From a checkpoint of a small mixture-of-experts model trained on Wikipedia: 414M tokens.
Below are experts of layer 9 (counted from 0) of a mixture-of-experts language model. Rows are named router (the router's row for the expert), down (a neuron's output weights, with its number) and show model dimensions 0-127. Each number is 128 + 32 x the weight over its row's rms, rounded and kept within 0 to 255.
Before each expert's rows: a language model's description of what the expert responds to. This comes from a sample of Wikipedia text that the model never trained on.

# expert 20
What it handles: Table cell separators. Pipe and semicolon separators between cells in sports and statistics tables, e.g. after GA before GD, or between W; L results.
router [169 162 193  97 121  98 128 142 107 125 188 151 124 146 133  99 161  94 100 102 122  75 165 133 161 141 126 122 154  76 117 109  85 134  95 182 162 103 138 157 226 119  63  92 168 127  84  87 111 112 205 149  85 167 124 194 112  98 126 155 146 171 131  98  88 127 178 163 148 144 161 119 145 113  81 129 130  73 128 144 172 131  92 144 105 150 139  90 107  88  96 141 126 105  80 153 199  90 150 126 104 105 104 142 169 104 141 156 122 158 174  89 124 157 142 103 156 102 101 116 137 170  90 165 137 170  94 108]
down5 [132 160 141 127 134 126 120 150  78 110 147 174 154 100 132 112 191 105 145 119 110  82  92 131 170 127 141 118 136 110 169 126  96 192 106  75 107 109 150 178 115  73  96 123 144 145  91 115 197 152 135 135  87  88 111 136 137 120 145 131 107 136 154 127 169 164 102 116 218  74 135 171 112 132 160 171  88 125 140  48  91 118 126 109  77 107 184 138 111  93 178 110  93  94 182 112 103 100 133 203 100 141  88  58 120 104 109 135 161 152 160 131 142 132  93  94 155 137 129 150 168 160  83 130 133 171 203 120]
down6 [139 116 161 148 115 106 152 124 111 154 171 118 131 163 113 146 165 129 114 114  93 127 128 197 186 101 107 165 122 109 154 167 116 177 103 173 154 156 121 120 128  87  72 158 157 164 156 161 102  58  46 135 128  97 139 136  90 101 118 145 156 129 118  83 146 193  92 121 131 135 100 151 124 139 110  61  75 107 181  60 153 147 109 121 141 103 135 128 151  96 142 116 133 166 150 152 132  88  95  60 131 115 174 115 167 121  64 135 149 125 154 209  98  81 153 178 122 202 102 139 104  97 130 103 143 118  90  77]
down7 [146  85  90 141 147 176 151 165 151 121 123 110 150 157 134 138 101 136 145  91 136 152 163 142 132 185 132  77 167 118 108 106  82 193  97 159 139 118 133 123  73  94 109  73 144 120  81 115 169 108 123 116 149 140  72 112 106 141 125  99  96 161 152 134 112 211 135 138  95  73 116 105 101 167 143 161 203  87  96 104 127 111  64 136 118  94 112 199 124  90 162 121 170  69 175  75 130 154 165  83 156 115  96 125  99 144 143 167 121 117  65 105 147 145 113 115 201 164 119 135 146  76 142  86 149 161 172 112]
down8 [144 143 138 140 199 158 115 181 107 183 133 114  92 175  97  98 167 106 119 191 125 105 147 161 161 121  97 153 137 135 124 157 160  75 127 149 143 112  76 127 126 141 128  85 167 159  98 203 119 140 165  66 142  87  86 134  82  73 101 142 123  40  96 132 212 168 107  84 123 119 153 154 103 137 116 138 107  83 147 136 152  59 109  84  80 118  90 122 145 161 157 131 121 137  96 145 179 118 149 139 132  94 118 149 112 135 127 104  75 136 169 118 125 132 162 147  52 126 105 154 111 114 144 123 150  75 164 176]
down9 [167  91  90 121 105  94 163 168 120 133  98 180 150 122 134 176 157 125 160 147 131  88 145 136  95 160  91  93 166 159 110 159 120 108 150 164 129 148 112 181  98 103 100 170  92 176 126 121 109 114 104 161  47 116 122 184  38 153 102 164 124 143 103 189  93 119 160 153 143 160 129 163 124 153 118  45 110 139  99  89  90 140 113 170 113  90 124  82 120 170 151 137 119 139 121 117 140 141  89 127 104 134 193 139 129 135 148 118 175 155 123 141 134 107 126  86  41 190 168 127 128  56  93 147 109  85 155 151]
down10 [ 81 107 141 100 136 161 156 151 128 173 105 119  69 128  65 107 184 128 113 106 130  96 148 126 152 126 139 172 126 153 159  97 142  88  93 102 171 136  78  73  50 138 128 134  92 172 127 145 140 131 171 189  97 156 132  81 126 170  68 158 151 164  95 116 135 145  68 134 146 129 122 147  88 172  84 144 132 194 139  88 107 143 137 136 153 130 115 126  99 127 125 125 125  99 122 200 118 101 139 154 203  99 134 117 137 161 119 125 156 181  62 112 190 156 122 208 105  95 148 100 138 135 101 157 100 122  61 102]
down11 [111 157  99  70 180 198 146 127 154 167 139  86 124 145  80 105 104 133 143 131 130 132 125 116 144 149 120 139 154 120 139 127 128  83  95  69  66 128  90  99 104 149 182 126 121 113 124  92 137 142 151 101 146  91 102 166 143 112 138 147 118 171 106  77 129  71  79 150 116 155 120 133  88  81  93 190 119  71 177  99 146 109  94 198 129 136  88 129 113 163 104 125 142 122 170 150 133  48  74 144 137 127 105 132 146 136  86 174 150 115 139  94 185 168 173  72 129 154 167 162 148 141 114 138 142 225 150 175]
down12 [138 100 121 153 142 175 100 173 148  78  97  79 141 111 123  77 152 160  93 119 154 146  98 138 184 147 118 151 119 145 126 112 103  95 110  99  75 118 120  53  60 126 115 128 121 153 105 134 154 189 182 138 170  87 132 139 146 108 136 129 108 128 166 156 157 181 126  99 199  99 117 159 130  84 143 161  81 130 106  46  86 136 130 141 165 181  60  78 154 190  97 166 124 101 156 161  94 119 101 150 198 154 147  90 109 126 104 139 172 108 141 143  71 155 156 136 138 162 113 126 108 115 144 130  90 107 154 182]
down13 [ 54 135  99 151  88 103 153 125 119 174 127 116 156 142 161 110 102 151 197 170 130 122 137 127 120  77 163 136 111 133 198  78 168 144 157 119 102 103 184  60 114 132 201 117 135 127 101 169 146  87 120 130 211  94  88 142 179 105 143 184 130  92 122  91 109 154 130 105 105 105  95  90  90 179 195  87 120 135  94 123 151 100 145 149 152 118 149 163 123  84 122 112 161  80 154 142 138  96 118 162 152 112 111 137 150 152  99  71 153 149 106 164 165 107 135  79 160 105  64 138 129 147 180 137 165 124 119  80]
down14 [ 76 114 102 156 172  71  78 115  97 120 111 103 111 158  92 138 130 135 146 161 127 159 143 184 154 179 115 151 131 140  91 144 149 161 112 175 116 135 122 175  57 116 156  83 143 113 139 191  94 125 175  98 145 126 218 109 190 105  84 120 154 174 159 139 177 113  80 111 106 136 112 148 152 163 184 114 142 105 119 126  99  96 104 107 154 115 158 120 114 144 155  78 163  75 141 118  60 141 143  68 122 107 150 144 143 111 182 162 105  89  65 129 151 150  76 174 165 148 111  90 127  76 128 117  80 122 144 143]
down15 [157 138  89 116 143 148 126 189 136 101 179  90 131 151 151 144 141  96 176 165 101 115 122 109 125 143 129 148 149  93  79 142 177 129 156 137 196 140 105 131  16  87 172 131  96 133  93 104  67 129 108 153  98 132 139  81 176 127 132  97  73 181 177  96 116 153 155 118 106 101 124  77 114 170  95 125  92 154  74 195 124 124 114 144 121 139 150 100 107 123 158 143 167 119 142 116 101  77  75  90 151 136 104  90 144 172 163  98 145 112 176 120 209 127  90 133 117  91 116 116 156 114 131 104 181 108 184 119]
down16 [ 81  70 113 139 150 164 165 168 144  87 110  95 137 145 139 173 124 149 111 123 145 158  89 138 134 134 128 120 137 115  96 158 145 107 173 178 128 108  66 126 106 127 140 217 124 134 129 113 101 128  93 140 117 163  86 134 168 115  71 131 174 164 110 131 106 156 136 136  77 153 104 126 202  71 147  97 107 175 165 168 160 114 145 139 155 113 183 119 106  91  93 126 113 144  87 147 150 171  98 103 130 112 183 150 103 155  64  96  99 114  72 127  88 147 189 137  67 164 112  18 140 147 141 148 137 149 116  96]
down17 [141  98  74 116 128  82 121 171 110 165 154 112 147 115 130  92  84 139 225 191 166 136 143 115 144 154 123 132 108 125 145 122  93  99 105  91 153 124 107 107  85 163 132 139 130 134 103 184 138 116 129 124 134 107 101 103  86 158 116  86 186 135 106  75 106 128 198 132  60 123 139 111  97 111 104 123 133  95 125 106 121 120 189  93  84 156 101 118 152  99 156 172 121 156 113 160 102  63 118 117 179 131 181 139 118 162 126 122  86 170  68 204 203 147 122 109  68 123 140 116 110 143 185 191 126 175 140 134]
down18 [ 74 131 136 102 102 170  78 129 145 110  92 109  60  85 138 129  80 149 123  68 138 142 111 123 146 128  88  57 158 120 165 155 147 130 156 126  98 140 128 144 141 116 110 184 143  99 106 105 166 140 178 132 116 125 146 140  75 124 168 126 170 121 144  76 123 165 122 116 149 154 121 130 144 118  57 166 150 164 160 115 150 159  90 152 128  90 111 164  26 108 137  90  99 141 116 168 142 116  99 129 177  75 114 203  97 107 148 135 148 183 185  75 152 204 120 139 188 149 179 167 103 135  96 143 121 127 111 134]
down19 [149 107 100 190 145 110 119 124 147 160  91 143  62 109 102 104 139 123 175 149  72 133 109 136 183 177  85 135 118 147 161 161 130  93  97 104 152 155 155  95 144 114 157 124 146 109  64  89 116 210 110 141 173 121 139 142 124 124  80 105 119 113 153 123 142 132 132  42 141 146 198 176 184 134 100 130 106 132 152 111 121 118 133 144  89 162 125 106 182 124 158  92  72 118 141 192 172 142 116  36 160 146 130 149 142 116 157  93  95  95  33  95 128 125 149 106 155 115  91 139  86 125 125 150 164 110 122 159]
down20 [110 129 131 114 155  89 118 179 130 188  96 129 150 105 174 106  60 122 157 171 126 130 174 157 144 113 155  81 130 111 161 142 127  98  88  98 161 106 121  94  58 141  49 168 123 156 126 152 165 142 106 152 111 180 180 159 145 140 113 171  97 122  56 136  59 137 178 176 120 161 142  83 113 144  96 108 146 181 162 108 164 205 108 124 132  91 129  94  21 139 132 132  94 143 133  82 146 175  95  89 142 147 131 126 136 158 126 151 121 119 118 154 129 148 148 132 138 157 121 133  82  87 141 141  80 115 114 173]
down21 [164 130 139 152 136 153 110 140 155  81 148 148 194 135 139  95 114 102 157 104 126 168 118  94 150 191 135 122 120  97 200 141 130 170  56 165 141 114 135 148 124 123 173 158 124 133 103 127 170 133 190 125 197 114 104  65 169 172 161 112 138 117 138 163 153  97  72 148 119 148 148  84  53 103 115 135 170 116 140  91 152  96 138 162  86 185 142 111 166  95 111 100  92 110 168  89 129 132 124 120 157 120 136  97 132  38 130 138 153 116 112  92  95  90 116  44 108 153  92 170  95 120  80  86 158 148 112 150]
down22 [128 140 159 138 112 140 123  90 128 107 116 139 102  71 131 122 165 152  93 134 127 108 114 124 133 134 139 121 100 144 167  68 138 210  89 160 139  97 147 120 123  89 116 140 109 113 149 168 118  98 140  86 173  67  85 133  88  98 177 136  90 138 113 155 177 116 119 127 161 154 163 104 135  96 155 148 134  85 185  60  47 145  93  86 144 196 101 183 145 117 152 143  76 198 142 141  99 176  77 112 165 136 125 131  95 140 131 157  89 182 144 138 175 130 218 130 129  85 156 122  96 117  92  99 136 180 151 122]
down23 [132 131 124  73 128 115 153 101 145  80 132  53 118 150 114 158 100 146 169 103 100 128 119 138 153 137 127 129  75 120 128 204 113 165  89 180  92 143 102 113 131  96 140 114 119 166 147 146  22 106 138 171 109  95 106  95 132 137 168  87 153  98 180 130 123 138 185 147 150 121  86 119 131 132 188 100 157 161  95 138 146 103  68 151 167 121  89 155 186 101 132 101 174 120 140 189 105 168 157 156 182 146 131 128 140 176 175 148 107 115 103  84  79 167 102 104 154 134  79 129  92  90 200  98 111 112 135 113]
down24 [ 99  96 182 109 161 136 143 129  58 129 125 154 168 128 114 140 145  64 131 121 162  97 102  65 117 122 166 104 132 167 120 171 103 106 132 112 119 168 120 107 134 173 126 183 122 145 149 127 108 192 157 164 137  95 118 135 169 119 181 129 103 152 131 108  96 138 160 131  96 133 115 144 103 135 164 139 107  95  90 131 132 119 108  97 119 155  76 178 187 184  90 146 108  82 134  96 183 144 146 143  44 159 159 168 100 178  98  94  63 153  78 201 111 165 105 120 173  97 119 117 116 137 189  83 103  65 126 119]
down25 [ 47 109 183 127 118  76 139 124  82 123 112 154 179 116 152 216 112  83 162 124  72 155 116 193 149 123 144  90 126 168  92 147 112 103  99 133 105  68 189 133 167  71 165 105 103 166 146  89 133 144 119  72 167  84 162 118 100 168 113 114 138 151 140 133 100 145 131  99 100 146  63 125 130  94 125 143 147 141 127 118 159 131 131 104 181 153  97 158 153 114 113 119 115 130 161 119 179 127 142 125 121 111 109 129 143 151 115 113  61 158 155 145 154 118  84 107 110  92 122 100 155 142 191  95 171 146  48 198]
down26 [126 148 121 134 170 136 114 136  88 105 140  87 129 161 170 164 110 127 127 158 133 121 190 119 115 112 143 115 135 149  95 171 137  83 139  88 170 158  44 182 129 152 128 111  63 123 122 100 127  75 148 133  92 155  85 142 157  97 196 110 182 152 117 167 154 155 100 124 120 164 150 128 182 107  73 116  82 112 103 110 134 163 139  96 106 115 152  96 109 146 160 127  92 120 161 176 169 140 150 128 149 119 167 152 147  80  91 147  58 147  85  94  54 142 135 172 123  96 101 118 154  29  94 111 144 196 143 142]
down27 [159 128 159 121  40 125 106 111  95  83 126 140 115 159 102 170 168 127 126 168 124 191 129 144 137 131 184  40 129  89 152 136 100 103 120 110 131 116  86 199 102 164 117 143 128 144 176 122  73 118 172 154 126  73 131 148 146 161 118 159 165 142 145 187 133 181 150 101 107 134 181 131 155 126 136  95  79 190  91  92  97 150 177 167 139  90 165 144 127 124 116 113 105 141 134 113 129 138 158  59  76 105  71  92 156 118 116 163  88 118 122 117 134 140 117 120  89 156 167 187  77 127 103 145 103 129  79 177]
down28 [ 96 132 137 189 161 100 177 217 100 193 142 102 165 106 159 134  95 131  91 153 104 181  83 176 105 163 136 158 121 108  55 110 102 182 129  72 172 120 127  94 139 162 138 139 106  73 139  83 165 120 149  60 128 138 141 143 153 102 148 135 136 175  54 120 117 143 104 123 156  84 121 124 139 122 149 104 175 172 139 138 141 170 172 168 106 126 109 101 139 140 103 144 167 141 155  99  95 128  90 151  85  71 115 130  63 145 134 153  93 107  82  95 113 146 100 182 142 108  70 121 117 125 103 170 102 149 104 153]
down29 [152 100 101 123  84  61 101 144 161 141 111 152  70 113 170 121 126 101 147 109  89 135 112 168  83 151 109  96 165  67 148 120  68  92 127  95 179 128 142 119  64 132 172  98 115 176 164  96 107 140 130 135 154 147 137 116  63 110  73 147 213 147 198 131 169 186 140 157 159  65 189 157 146 115  92 172 119 150 106 103 106 161 119 126 133 135 103 148 127  87  86 131 143 107 179 117  88 117 185 110 193 145 158  93 104 148 168 116 119 134 131 117 146  93 144 147  95 152 112 120  88 171 127 168  88 144 138 139]
down30 [124 141  62 123 107 144 115 112 147 124 173 144 135 148 180 117 104 141  87 164 159 101 148 144  40 132  96 124 163 136 170 123 177 155 110 186  74 137 172 152 175 121 139 133 135 131 139 130  81 140  99  39 171  72 150 186 105  87 132 138  80 149 159 140 104  86 118  99  81 124  64 156 147 163 134  44  77 126 142 138 127 173 121 126 125 126 122 165 137 132 105 130  90 161 159 112 115 111 124 134 128 165 132 146  95  85 151 157 110 166 169 147 108 181 129  93 148 111 154  74 110  81 110 126 203 103 145  84]